From a checkpoint of a small mixture-of-experts model trained on Wikipedia.
Size: 8 layers, width 96, 2.19M parameters.
Experts: 16 experts in each of 4 layers, 64 clamped SwiGLU neurons an expert, 2 picks a token, a softmax router.
Training: 593M tokens, 8870 steps.
Below are experts of layer 5 (counted from 0) of a mixture-of-experts language model. Rows are named router (the router's row for the expert), gate (a neuron's input weights, with its number), up (a neuron's input weights, with its number), down (a neuron's output weights, with its number) and show model dimensions 48-95. Each number is 200 + 40 x the weight over its row's rms, rounded and kept within 0 to 999.
Before each expert's rows: "comes before" lists some tokens at least twice as common just after its tokens as in all text; "comes after" lists some tokens at least twice as common just before its tokens as in all text. This comes from a sample of Wikipedia text that the model never trained on. Tokens count by the router's weight.

# expert 14
comes before: "\n", " The", " the", " and", " was", " he"
comes after: "s", ",", "\"", "es", "ia", "ation"
router,223,177,246,176,192,207,237,225,221,189,145,196,217,161,85,145,175,231,184,219,218,258,236,204,265,122,165,157,189,177,235,204,163,231,173,274,245,253,193,149,223,196,180,222,197,121,232,210
gate26,221,203,217,249,208,227,217,184,99,227,161,279,198,134,215,158,246,206,247,268,231,218,144,179,181,208,272,182,234,194,128,104,217,231,125,239,211,191,174,267,245,242,210,238,218,194,227,186
up26,175,223,213,188,227,216,169,211,171,156,162,135,217,200,175,223,170,158,235,229,217,176,197,208,198,118,200,229,166,229,199,225,223,250,275,204,234,207,188,246,202,176,268,298,145,286,231,220
down26,158,207,234,231,155,209,254,222,242,140,214,219,219,188,177,184,110,190,238,155,240,136,158,177,214,282,177,219,164,204,171,217,187,171,185,194,287,138,227,216,148,174,295,205,206,170,223,238
gate27,138,124,212,277,201,243,158,274,229,187,244,198,231,168,200,221,239,241,135,232,236,249,198,222,239,152,209,183,190,229,195,172,131,215,212,183,186,219,206,199,220,248,261,259,169,226,245,165
up27,302,236,223,161,234,213,166,175,226,256,255,200,188,190,227,156,242,196,222,219,108,193,203,199,188,218,229,226,250,182,184,243,241,140,190,245,210,226,243,150,172,179,251,163,207,227,204,255
down27,227,212,131,195,238,192,203,173,240,162,233,191,191,210,187,143,214,180,200,269,197,186,178,98,196,234,171,276,245,231,225,204,203,255,116,176,202,335,256,212,242,175,242,174,187,178,132,189
gate28,240,247,226,226,258,279,180,228,238,246,248,178,218,204,224,99,194,297,161,119,193,231,174,158,207,197,248,229,197,209,208,185,234,249,207,198,136,266,214,171,192,214,147,246,173,222,216,143
up28,189,216,164,252,121,125,283,212,164,146,159,148,217,233,221,247,270,138,284,246,160,359,195,227,250,165,186,194,197,226,203,148,202,188,267,196,199,190,165,211,202,312,156,166,200,172,224,208
down28,219,213,200,202,205,205,162,170,186,235,177,192,208,168,104,186,239,255,269,220,199,167,192,224,186,186,201,233,154,287,194,198,143,187,161,197,191,193,251,176,232,142,275,202,211,231,203,169
gate29,82,221,190,218,186,169,251,287,280,149,179,164,198,141,175,170,129,239,197,220,191,220,184,215,226,138,115,187,171,152,161,233,181,131,174,203,177,182,236,255,218,165,180,189,250,283,204,207
up29,201,201,189,210,240,196,203,147,173,234,168,172,208,218,238,200,205,195,288,157,223,278,144,190,179,236,195,261,143,135,258,188,276,150,225,134,241,252,179,170,210,162,196,228,215,191,264,214
down29,253,240,267,145,173,215,116,113,192,189,194,256,177,180,224,288,200,186,145,176,163,217,175,208,248,210,244,164,269,129,235,209,213,285,265,210,280,224,199,218,204,181,154,184,203,265,194,151
gate30,201,193,165,223,165,261,248,196,109,189,216,210,229,213,241,192,124,209,189,211,211,240,142,146,246,209,229,91,138,91,169,174,156,249,178,182,204,173,149,147,215,259,202,222,191,237,241,197
up30,185,187,194,206,240,157,179,231,226,155,201,191,196,139,185,100,189,210,146,234,157,134,188,189,185,116,146,217,177,187,281,201,145,230,168,150,205,217,177,163,170,184,262,223,232,181,173,195
down30,140,197,200,198,206,135,195,214,172,152,183,182,198,170,169,214,96,104,168,147,205,233,235,178,241,152,182,226,201,245,226,239,168,168,228,232,215,335,217,227,202,123,230,246,165,208,209,292
gate31,297,154,208,208,227,174,277,240,204,136,200,217,207,183,172,133,215,135,251,227,259,134,214,154,220,172,219,204,185,137,197,171,197,202,245,236,243,258,196,176,183,263,166,222,229,200,123,198
up31,275,136,170,245,156,261,182,147,166,121,173,266,176,185,144,219,204,152,177,230,240,222,224,222,171,291,207,231,266,221,248,207,169,191,232,218,220,167,250,226,230,259,242,159,225,114,218,187
down31,137,153,292,139,196,184,188,242,241,193,169,182,200,169,113,185,220,208,230,197,216,213,163,165,240,238,216,164,245,208,218,205,144,207,187,237,188,209,229,190,194,186,252,298,243,204,231,164
gate32,267,171,246,135,202,140,209,159,267,189,245,170,138,149,188,212,149,242,175,235,215,152,228,239,149,174,167,139,170,202,212,172,198,171,164,144,235,118,254,198,165,179,212,215,175,251,248,186
up32,233,240,166,213,237,208,96,190,227,205,248,184,98,152,248,190,235,160,248,159,213,207,218,138,167,121,151,188,236,161,236,216,167,265,127,180,192,291,167,275,198,237,226,143,229,189,251,201
down32,142,266,202,254,240,180,214,249,226,209,221,197,171,144,170,263,251,228,185,187,286,234,182,155,239,210,201,165,245,143,211,231,264,217,244,279,165,264,235,209,231,211,271,238,195,175,170,199
gate33,222,201,272,194,191,212,259,230,218,176,212,258,88,185,129,233,191,221,219,234,140,158,224,187,170,194,216,247,201,121,193,140,207,225,272,187,254,242,218,221,194,254,174,204,214,221,221,232
up33,211,124,174,205,140,219,192,234,203,262,201,169,216,288,161,136,208,223,146,207,221,182,162,166,248,227,200,198,161,258,188,188,161,127,188,210,234,163,160,193,254,152,161,201,233,185,208,131
down33,182,167,223,236,186,218,235,251,169,209,277,168,233,199,180,225,240,191,220,185,187,247,175,217,145,154,193,120,225,182,140,186,184,229,210,220,252,137,140,190,160,194,258,152,197,172,201,148
gate34,171,197,200,217,194,179,127,214,150,204,186,276,171,203,228,260,171,264,102,148,267,161,242,203,202,180,181,224,218,187,199,165,173,211,215,224,210,199,198,178,190,200,165,164,180,172,172,182
up34,194,183,170,215,181,169,201,182,247,182,264,169,163,201,172,123,159,236,295,225,280,179,228,285,213,204,227,233,219,228,230,258,235,244,171,238,202,216,175,221,213,175,159,231,206,220,305,239
down34,206,202,199,184,241,192,200,204,217,236,237,240,197,182,122,280,211,185,201,210,119,160,166,201,186,150,240,202,278,156,253,206,164,205,169,175,249,243,223,170,211,159,147,156,140,216,264,246
gate35,223,190,310,179,177,188,174,170,225,171,150,155,161,145,217,204,156,181,186,143,178,303,186,169,238,132,158,194,228,127,205,233,230,230,231,232,195,271,229,160,219,180,232,182,204,131,174,122
up35,267,145,262,258,221,213,200,213,146,85,211,220,245,229,186,263,229,192,204,233,174,152,168,169,135,198,222,213,231,201,149,157,169,194,152,174,205,228,264,288,216,162,224,221,183,211,205,190
down35,103,258,191,147,168,182,195,198,206,148,160,192,235,229,287,163,187,266,215,202,176,152,187,174,116,191,186,270,186,172,164,188,183,239,177,227,172,88,201,171,179,168,155,171,172,231,229,229
gate36,240,192,227,205,311,192,154,216,146,145,189,186,192,252,240,201,166,161,255,212,230,191,185,185,220,188,179,176,219,202,125,242,138,288,191,242,264,149,213,287,212,212,227,178,168,198,251,125
up36,106,195,186,143,185,212,176,233,175,178,233,200,224,201,239,241,212,238,187,224,221,204,153,277,190,164,167,264,189,223,202,245,204,225,274,235,213,229,174,146,163,267,184,259,160,155,217,70
down36,152,244,97,198,248,238,214,259,209,138,151,151,156,165,212,216,215,214,284,162,167,180,186,176,239,230,220,171,237,179,231,229,178,198,187,201,316,238,200,250,213,204,135,221,245,167,175,172
gate37,230,199,202,179,200,151,198,134,212,179,185,256,178,162,187,218,194,221,231,198,181,271,169,214,153,175,119,127,192,188,120,164,167,191,123,194,319,133,214,225,228,232,208,210,205,300,192,222
up37,259,189,297,107,237,202,126,209,218,178,213,242,167,189,148,175,226,137,206,155,230,238,215,80,140,143,200,222,190,182,190,196,277,225,201,253,207,177,235,225,169,194,139,268,197,191,213,219
down37,195,228,247,132,239,132,235,226,185,184,259,173,233,235,196,256,186,221,228,227,181,227,250,207,234,138,101,178,236,247,158,237,202,233,203,226,255,184,224,138,108,103,174,217,165,239,209,204
gate38,199,259,205,154,212,195,204,207,146,224,253,202,114,166,178,219,223,241,132,205,165,253,187,204,192,206,237,160,179,101,249,203,243,233,248,188,272,239,211,254,290,159,200,215,267,178,214,205
up38,180,168,187,173,268,225,213,246,263,233,237,239,249,218,225,199,200,211,199,213,314,152,230,170,190,242,257,208,202,247,200,259,160,165,202,211,232,231,184,255,167,185,221,184,120,284,245,177
down38,176,195,155,193,181,247,179,240,199,154,153,252,176,215,171,204,233,276,145,261,150,191,279,182,196,210,163,226,147,179,205,205,94,236,190,234,197,283,223,198,161,163,260,203,249,199,293,201
gate39,252,168,264,203,181,190,142,228,171,163,196,120,169,199,100,157,189,166,264,214,277,217,156,257,222,170,181,201,165,147,231,173,215,218,224,175,153,211,241,160,147,168,178,160,178,254,128,220
up39,284,170,288,197,159,195,226,274,215,222,169,186,229,185,203,173,240,237,246,217,217,103,206,275,186,152,283,217,204,245,165,233,172,165,207,227,216,137,189,185,207,246,168,198,298,175,225,167
down39,234,176,222,217,157,200,209,197,199,191,219,210,178,212,232,207,247,167,144,274,142,211,278,233,211,201,197,151,271,220,238,235,147,223,208,267,238,265,126,163,194,261,170,247,261,234,255,202
gate40,72,136,182,215,171,187,195,192,226,177,180,262,172,137,207,163,96,203,196,244,173,265,221,161,244,209,225,234,317,210,213,192,178,176,224,201,215,202,211,192,255,278,199,227,213,181,221,246
up40,268,209,212,206,189,201,235,248,180,183,135,154,162,97,204,177,245,174,278,190,180,155,143,215,206,78,152,250,156,133,197,186,208,180,180,187,216,185,233,134,152,183,186,228,193,195,154,192
down40,204,261,162,208,202,194,186,156,193,177,219,259,162,255,182,236,197,215,234,229,277,207,168,282,180,266,214,242,144,254,117,178,107,205,206,232,219,172,233,202,267,174,223,190,194,233,226,211

# expert 4
comes before: "|", "\n", "-", " 19", "==", "The"
comes after: "\n", ".", " |", "==", "===", " ="
router,224,160,199,211,180,186,222,202,178,117,188,126,188,277,218,170,186,201,199,189,171,217,176,181,259,191,258,179,182,174,198,182,288,238,293,202,286,207,262,275,246,160,237,262,154,162,200,244
gate26,203,236,185,204,256,204,139,168,158,193,167,212,245,199,207,163,257,130,225,154,242,169,184,285,222,186,215,204,280,203,216,218,188,188,202,176,202,168,213,194,264,246,213,94,166,178,251,201
up26,195,155,268,289,246,261,209,221,188,258,229,189,150,184,187,219,183,254,241,212,183,242,267,221,221,132,158,120,190,201,239,181,172,157,204,258,168,255,166,198,201,234,208,245,184,212,160,172
down26,201,223,157,181,154,170,258,253,171,201,261,201,212,274,166,218,178,196,206,192,168,264,208,140,188,99,172,202,158,148,185,165,219,258,189,224,135,298,229,214,231,253,210,246,231,209,216,188
gate27,122,153,214,179,148,190,199,205,179,98,234,138,238,210,211,151,321,161,243,204,224,206,165,171,192,179,170,161,193,185,176,147,161,217,222,229,126,177,267,196,218,184,234,233,152,183,173,163
up27,240,267,163,192,173,239,202,162,167,219,209,202,220,190,195,198,120,77,182,249,170,191,206,150,208,214,199,245,162,221,204,238,185,261,185,156,220,183,266,161,222,204,227,249,220,253,246,183
down27,237,148,187,251,211,185,170,160,259,217,93,196,107,143,214,127,188,213,196,236,192,224,280,198,150,207,151,198,167,241,143,172,202,97,181,212,171,196,251,133,125,180,175,114,263,216,160,207
gate28,152,194,212,181,210,138,223,217,266,176,304,234,135,239,295,221,198,258,182,240,194,281,228,174,227,181,199,239,149,306,181,239,202,243,202,235,213,174,173,301,149,160,197,155,227,188,170,220
up28,169,164,192,203,253,221,239,185,72,232,155,197,186,193,147,237,140,250,256,184,180,206,131,199,161,173,217,225,211,208,215,223,184,211,148,200,119,217,197,45,106,216,171,205,134,199,168,192
down28,217,308,196,210,204,162,227,220,253,250,258,220,231,103,233,261,159,144,180,199,299,195,175,222,206,183,214,181,221,198,209,159,234,198,156,150,123,257,213,193,223,262,228,239,249,226,234,135
gate29,243,217,138,107,237,254,148,207,216,228,90,127,174,199,106,219,194,179,193,257,209,217,194,237,228,207,194,258,188,202,214,281,219,184,252,181,195,230,181,207,209,264,209,157,244,200,199,195
up29,212,158,184,258,236,197,278,178,147,143,200,268,208,159,190,219,250,122,172,179,194,110,251,203,212,173,171,183,260,168,228,161,215,206,149,219,248,198,180,217,190,195,215,178,176,152,259,225
down29,176,164,262,250,171,213,227,183,259,184,245,174,183,194,193,227,187,223,203,185,175,151,216,101,223,151,177,180,213,210,191,211,188,273,204,219,173,243,218,91,126,125,214,176,145,215,124,298
gate30,132,195,198,141,150,205,166,299,152,178,175,157,245,189,213,136,246,193,178,176,128,231,220,240,215,150,264,194,246,237,244,184,160,148,134,249,229,220,199,165,198,155,204,251,247,225,238,228
up30,181,164,155,183,216,180,219,160,165,107,165,269,204,144,304,260,159,257,264,189,235,215,189,216,271,222,191,212,172,134,223,199,215,248,195,211,292,174,159,233,142,223,244,154,140,176,133,192
down30,224,182,257,165,202,207,185,273,242,205,239,230,207,209,112,199,119,170,180,217,127,232,215,217,182,263,168,185,203,245,184,217,261,182,228,251,213,165,180,219,144,178,185,208,156,223,237,180
gate31,190,160,199,220,217,193,208,171,222,205,257,180,240,246,212,184,295,185,260,212,251,170,135,254,250,177,194,200,127,132,225,145,169,194,161,208,223,175,239,189,191,238,203,229,177,146,164,249
up31,157,278,246,233,174,180,194,222,191,199,198,270,276,208,196,245,135,218,202,186,206,156,275,254,219,230,180,193,232,186,164,165,133,242,164,276,218,193,194,181,244,207,226,259,192,189,163,153
down31,237,200,144,189,194,199,154,232,188,231,194,192,132,107,113,150,180,223,166,221,180,153,164,174,228,251,219,144,250,176,183,235,234,255,225,141,194,99,242,221,200,235,251,194,164,201,221,155
gate32,238,211,150,309,162,238,253,174,198,206,209,209,194,202,203,128,140,242,260,156,223,153,174,215,232,156,212,127,190,163,206,306,165,168,238,172,258,169,201,272,179,234,169,169,206,208,144,232
up32,158,155,201,247,165,138,160,197,197,249,140,216,141,158,219,96,276,194,167,170,193,249,204,206,243,188,182,269,282,174,216,186,201,266,191,187,252,263,196,212,179,236,243,213,227,201,159,236
down32,133,169,140,179,198,247,176,196,230,166,186,172,214,222,196,199,202,244,181,201,246,180,165,227,178,155,207,218,287,273,178,194,286,187,133,181,240,236,177,227,176,193,239,169,238,228,172,221
gate33,171,203,224,217,146,231,271,209,131,221,223,235,136,189,231,160,206,153,150,220,192,157,171,288,251,217,234,174,191,163,187,221,198,222,217,131,267,184,202,236,179,225,199,282,215,239,111,181
up33,212,183,204,149,192,243,123,186,226,206,195,183,151,222,208,204,212,235,129,207,232,219,248,180,118,160,192,223,219,192,184,109,199,262,235,198,173,149,216,170,131,324,197,218,164,148,213,213
down33,276,157,238,162,233,146,182,250,231,156,197,212,120,179,169,262,205,195,213,147,164,243,234,240,225,32,159,214,203,130,199,244,226,206,188,207,196,194,220,294,178,180,139,162,138,244,192,135
gate34,172,243,178,235,110,158,147,198,212,163,257,270,180,168,278,220,171,225,238,133,199,253,171,192,189,152,272,153,184,201,223,225,228,140,237,199,179,215,197,138,223,228,212,192,218,215,129,174
up34,225,184,172,183,206,269,232,221,145,246,137,201,133,117,185,189,245,100,198,191,209,242,210,211,203,179,254,199,268,202,215,223,158,217,232,181,154,249,149,212,226,183,201,136,195,190,193,164
down34,230,180,189,170,229,168,198,171,157,143,256,226,235,232,249,229,225,267,248,244,179,234,163,232,159,199,186,202,148,148,203,251,277,167,192,154,176,136,213,213,152,172,231,222,116,202,215,175
gate35,168,139,192,181,182,237,164,124,247,155,165,251,193,124,223,295,206,186,223,181,240,154,187,155,225,235,213,218,180,177,230,226,219,210,148,142,161,145,154,238,206,275,209,182,219,178,165,183
up35,164,284,203,186,178,224,196,156,142,219,224,246,210,212,193,137,163,180,232,163,149,180,159,168,209,189,184,260,209,270,163,233,131,296,187,252,214,136,240,177,222,165,223,162,205,222,235,210
down35,172,199,284,223,130,173,189,164,200,213,207,235,219,183,127,154,181,285,214,215,225,207,192,194,238,149,207,244,257,169,206,140,162,229,204,193,174,293,262,184,196,249,242,146,221,229,219,168
gate36,208,160,198,240,166,184,136,218,179,124,225,188,149,220,214,194,143,227,211,147,162,197,158,292,200,234,239,292,190,173,206,178,246,187,172,198,191,142,241,220,220,235,134,192,158,158,142,211
up36,148,248,210,137,257,208,199,266,204,224,215,210,179,190,194,186,109,236,198,143,256,246,279,163,294,219,169,213,199,243,215,128,173,221,163,231,238,252,172,244,188,177,181,201,244,235,199,219
down36,150,188,134,174,206,231,223,185,142,148,195,155,211,191,234,249,230,223,178,172,142,201,183,153,181,245,232,195,281,228,260,201,195,216,200,222,233,237,142,268,191,124,286,178,166,169,166,269
gate37,173,137,149,199,225,249,266,205,194,221,266,231,205,248,110,258,220,173,203,224,216,244,231,240,279,197,202,188,132,278,136,151,216,171,270,205,228,158,197,162,241,271,224,170,182,189,235,224
up37,146,206,223,195,250,228,204,146,230,188,228,196,212,123,222,175,217,152,176,235,174,125,220,154,227,214,185,183,125,163,197,285,217,279,201,157,267,224,182,203,240,214,212,229,246,228,237,125
down37,221,251,183,229,164,141,195,153,138,236,188,141,165,216,170,251,235,274,152,135,244,216,213,238,179,216,204,203,191,162,223,189,221,225,197,213,163,229,209,210,252,139,275,158,212,183,141,239
gate38,139,180,190,159,176,274,217,235,216,158,196,247,228,191,197,251,173,233,141,149,228,184,138,174,220,195,146,140,242,24,166,179,265,177,166,221,239,226,239,168,188,192,267,181,175,182,205,172
up38,246,217,186,205,252,125,135,186,152,196,193,193,108,169,185,217,186,138,277,184,132,229,296,210,163,236,224,257,161,200,197,221,206,177,229,239,190,212,215,221,216,205,191,261,216,224,183,196
down38,155,178,223,214,217,198,189,192,206,190,181,182,195,203,177,184,164,197,204,147,147,204,218,172,209,158,241,215,177,281,138,202,245,224,200,130,242,344,273,156,176,117,261,167,184,190,180,191
gate39,113,181,192,151,118,230,236,201,244,196,267,193,263,143,164,190,225,129,117,190,235,178,207,232,202,228,171,219,115,173,175,182,148,220,186,206,214,210,177,143,239,214,192,149,167,177,145,233
up39,234,185,267,136,206,203,211,217,203,125,217,141,233,222,201,202,149,242,181,189,169,196,188,221,235,221,210,206,188,179,235,245,151,131,225,124,186,205,177,235,198,173,171,155,240,230,180,198
down39,148,200,190,187,237,191,157,192,186,234,163,283,195,213,161,228,177,176,210,232,157,164,207,182,200,184,213,203,294,223,226,185,118,275,244,230,171,126,238,156,225,128,100,296,128,237,161,191
gate40,198,226,166,277,150,216,171,265,194,251,226,215,219,231,202,208,226,215,163,191,220,227,217,99,175,225,200,269,211,196,152,231,320,229,276,234,235,184,225,217,222,226,172,244,208,218,146,190
up40,253,213,235,233,145,170,147,214,249,277,252,168,172,183,161,217,168,220,233,194,187,189,215,246,209,166,191,167,205,170,164,187,102,205,192,184,218,226,207,148,196,231,221,209,193,202,277,254
down40,232,130,182,256,167,162,239,218,154,251,201,162,180,254,168,248,241,163,241,187,181,214,155,248,143,230,164,182,136,223,234,180,207,185,258,191,158,214,215,203,194,170,234,259,116,179,217,188

# expert 10
comes before: " |", ".", ",", ")", "–", ";"
comes after: " 19", " |", ".", "–", " 18", ":"
router,147,258,132,227,227,188,269,214,207,225,248,207,238,186,163,198,196,213,152,201,232,243,233,200,249,288,219,220,159,204,219,200,197,242,190,177,193,179,159,205,168,265,162,217,269,203,137,184
gate20,172,213,155,200,270,172,215,236,196,226,169,222,240,220,144,156,157,272,172,255,264,172,179,207,210,158,166,242,169,228,208,234,207,204,155,183,158,181,217,204,149,183,170,168,225,145,180,136
up20,187,205,194,169,208,206,193,178,190,121,228,137,161,208,179,208,155,164,209,131,193,228,177,122,194,216,204,189,205,272,269,179,297,177,228,227,218,193,172,121,198,190,106,176,147,204,194,189
down20,253,255,222,187,203,191,249,223,206,179,219,158,246,289,205,213,160,274,219,215,224,242,196,135,136,163,153,210,202,220,155,195,161,157,180,175,175,222,176,251,183,192,192,115,177,171,235,256
gate21,163,190,178,204,260,230,198,342,234,200,216,308,162,185,201,226,182,179,189,206,234,181,157,265,218,249,223,270,185,151,177,185,250,218,233,195,229,169,174,189,209,179,188,206,183,212,169,168
up21,215,189,202,168,258,170,213,237,166,170,152,235,148,137,219,209,173,151,172,252,176,216,238,168,155,249,182,100,202,208,173,257,160,173,182,187,211,216,141,214,221,160,179,183,241,244,253,138
down21,197,206,232,228,222,172,90,206,176,157,198,231,172,144,184,253,227,201,212,215,200,210,174,130,232,206,179,196,211,149,174,161,253,127,128,126,187,282,223,125,274,216,235,158,145,189,247,282
gate22,251,146,208,185,225,189,247,175,202,193,183,190,148,208,232,209,211,131,131,183,158,168,260,243,165,224,275,123,220,237,194,216,208,129,275,227,204,159,185,208,251,145,226,228,304,222,255,215
up22,248,167,195,189,159,242,209,220,136,223,203,96,205,224,185,155,182,275,194,225,223,193,183,154,216,195,188,241,176,207,167,230,118,171,208,273,193,218,202,176,193,171,120,255,182,227,124,177
down22,207,168,177,218,242,202,220,90,228,228,187,200,144,240,117,196,218,245,156,271,188,124,205,138,210,279,246,205,242,221,276,254,180,183,246,179,215,228,177,183,208,235,209,205,278,145,232,205
gate23,189,220,159,165,193,197,171,272,230,189,200,197,239,138,201,299,181,203,228,270,212,192,135,275,225,256,201,185,135,110,250,201,227,198,197,128,209,119,191,209,202,228,195,209,189,186,197,184
up23,193,228,203,217,230,268,184,186,181,260,235,223,178,197,242,277,217,176,265,211,235,188,154,199,214,199,118,119,221,209,118,228,209,233,239,172,263,222,206,242,187,182,164,230,181,143,203,207
down23,213,170,195,205,201,229,194,174,196,179,203,199,114,229,173,157,212,213,157,178,186,183,150,253,185,196,196,256,206,222,212,166,182,275,216,151,193,208,214,234,189,188,210,224,198,300,228,167
gate24,198,208,152,154,209,223,207,228,237,187,161,190,136,179,168,240,194,151,288,231,168,231,211,254,173,215,208,226,223,128,145,212,219,168,194,196,224,177,191,257,208,144,136,182,175,235,239,233
up24,211,272,209,184,236,187,131,124,276,220,216,233,185,217,237,230,263,193,177,216,100,206,198,181,128,129,277,220,186,215,250,183,186,215,219,265,196,195,203,223,198,280,202,194,151,190,247,268
down24,156,267,259,181,217,200,244,205,236,238,111,183,236,162,194,201,241,121,155,187,223,196,213,227,240,246,173,184,200,214,277,151,202,148,174,249,140,241,252,227,217,201,214,156,210,188,287,216
gate25,226,268,240,183,120,219,152,198,162,227,190,219,207,288,177,180,185,118,226,239,205,195,172,183,169,210,161,201,196,208,184,193,116,190,179,188,230,94,238,180,172,286,219,152,225,147,157,215
up25,168,155,151,200,194,173,198,166,144,172,171,176,209,185,202,218,256,201,169,183,242,283,195,154,138,166,215,189,229,122,231,285,232,192,211,238,230,201,231,260,267,242,152,228,204,190,175,167
down25,225,219,178,169,146,170,202,270,166,209,190,209,194,216,174,220,166,202,166,170,137,227,205,198,231,182,98,111,231,256,151,151,206,155,172,187,185,113,186,184,161,197,181,129,215,177,216,179
gate26,188,189,194,245,142,270,214,176,163,181,261,217,204,171,221,151,215,216,197,167,159,214,93,263,242,173,228,205,234,186,202,223,131,182,256,179,224,230,162,225,199,214,293,178,192,239,210,261
up26,261,241,177,204,271,238,183,237,202,208,193,245,176,235,239,156,178,137,155,134,161,171,219,169,184,266,182,167,144,272,98,248,205,168,130,302,174,234,182,183,259,184,235,219,209,213,193,252
down26,215,192,213,160,278,224,236,154,152,158,209,170,185,208,187,211,304,208,139,136,191,256,136,294,159,183,201,244,221,204,198,192,296,218,186,192,128,175,258,200,181,185,259,243,272,223,283,173
gate27,122,190,180,252,154,170,243,144,200,186,167,202,211,211,204,202,171,219,178,194,156,247,196,211,227,162,197,180,213,241,184,78,181,150,206,180,140,91,219,212,245,176,191,208,236,154,180,203
up27,181,215,178,161,254,174,205,213,175,189,156,101,144,148,153,127,162,181,183,252,175,207,210,208,155,231,196,189,186,179,196,249,135,243,158,142,151,148,235,218,193,212,200,166,213,269,123,202
down27,181,185,200,202,194,151,231,183,236,216,196,181,147,146,184,225,207,214,189,246,193,161,193,197,209,205,200,283,237,156,187,208,174,215,217,207,203,163,197,183,188,134,136,173,181,153,104,135
gate28,242,234,121,177,237,164,242,211,179,287,201,148,160,157,170,170,225,258,168,175,209,232,195,195,213,220,272,156,170,204,185,150,293,167,209,200,275,161,179,235,221,289,218,251,253,205,179,197
up28,249,241,191,253,159,189,175,172,171,201,260,219,242,162,223,136,171,155,247,182,194,186,149,200,163,127,203,96,185,158,310,246,192,173,253,186,123,200,192,228,201,200,178,217,232,169,198,259
down28,126,178,214,193,159,149,190,218,152,130,124,237,191,205,255,189,254,178,203,205,146,135,165,198,115,186,144,204,190,180,248,240,220,182,210,193,258,126,191,228,225,193,240,172,200,276,145,185
gate29,216,241,130,135,147,245,172,241,226,135,215,200,216,223,263,178,142,173,241,137,238,197,139,236,200,156,232,195,201,187,206,163,192,200,192,214,179,217,147,175,160,220,159,146,203,212,159,170
up29,245,217,279,259,193,206,241,175,190,243,215,215,235,198,216,218,210,237,236,266,163,124,319,201,191,171,180,181,210,281,128,240,167,153,183,234,248,177,221,157,213,168,239,262,220,182,246,209
down29,215,213,204,225,210,224,240,224,199,224,203,260,230,252,198,242,195,236,256,214,234,270,124,121,126,194,175,201,151,153,219,151,199,165,238,188,206,210,140,144,233,170,161,138,121,202,234,233
gate30,125,226,243,235,223,229,232,213,226,218,167,241,226,219,229,149,261,176,218,170,232,169,222,224,214,237,238,203,286,203,200,210,147,278,202,132,259,122,174,263,195,210,209,171,188,183,237,231
up30,241,158,122,178,203,187,198,272,206,152,254,190,237,265,230,218,215,169,156,153,167,256,215,222,166,120,149,225,167,177,252,230,268,134,208,239,249,174,201,187,183,255,169,153,231,178,209,303
down30,249,224,178,195,188,212,182,215,146,268,240,161,157,193,155,152,200,222,238,258,170,240,231,263,183,244,185,234,215,212,221,211,191,129,189,199,177,162,217,246,238,257,248,248,284,199,241,203
gate31,161,148,157,248,257,217,237,207,265,174,208,281,166,241,209,183,213,223,248,185,220,147,214,142,233,241,172,227,230,224,177,258,199,214,138,229,276,195,262,263,224,208,214,138,220,127,163,178
up31,175,226,251,170,194,252,241,277,241,220,167,188,229,194,143,83,149,217,185,231,175,184,271,195,220,153,109,142,188,199,202,98,193,217,209,200,169,236,149,241,192,269,226,253,191,242,194,243
down31,184,259,180,282,222,154,217,265,171,191,196,254,240,183,111,173,198,185,186,156,251,197,205,191,195,170,237,168,198,236,212,178,165,163,85,237,186,148,172,210,225,173,176,220,242,162,188,203
gate32,184,230,233,218,155,220,193,216,169,289,218,186,169,217,136,246,196,176,224,195,166,189,255,185,208,270,207,146,187,225,110,176,138,199,271,115,249,132,249,180,196,225,202,136,287,197,190,190
up32,187,253,176,217,189,241,170,221,186,178,100,195,112,187,233,217,161,218,215,250,278,184,233,207,206,205,196,213,204,180,254,143,241,285,195,199,181,210,212,218,176,232,226,202,158,251,126,190
down32,189,287,175,222,187,186,170,158,232,245,162,212,234,206,268,209,238,179,200,179,253,168,129,285,192,178,212,174,169,223,272,198,250,163,161,212,187,194,236,176,160,123,208,162,208,185,297,116
gate33,210,199,177,203,207,245,280,238,166,193,255,273,213,225,186,199,154,205,195,239,217,239,138,147,266,220,170,165,276,285,206,266,159,229,224,228,205,173,193,220,235,247,191,258,210,183,159,294
up33,237,202,183,175,211,185,153,178,280,160,250,195,157,200,95,172,159,177,223,219,243,197,251,240,192,181,209,104,225,182,209,141,227,214,256,206,228,186,178,252,146,241,222,95,209,244,269,222
down33,198,183,175,247,261,167,164,213,166,116,216,134,180,171,194,205,203,217,208,197,215,210,284,161,220,207,195,218,136,183,276,193,169,252,219,215,169,311,252,259,195,214,242,218,124,162,150,177
gate34,148,180,202,242,144,211,122,247,145,224,220,300,195,215,206,190,199,152,239,151,221,240,115,109,196,207,191,239,270,223,181,159,160,171,200,243,175,165,241,190,234,184,155,203,201,196,223,265
up34,121,198,182,153,251,183,216,185,211,191,223,183,185,200,152,271,243,293,218,184,238,102,239,238,250,199,118,212,254,224,181,257,142,193,207,223,223,225,190,172,165,185,235,190,168,216,228,164
down34,249,163,188,192,150,223,150,266,234,184,231,251,146,213,249,275,199,203,188,204,252,162,170,238,268,101,180,229,264,133,205,219,125,219,239,216,207,250,191,261,156,138,105,228,221,251,202,172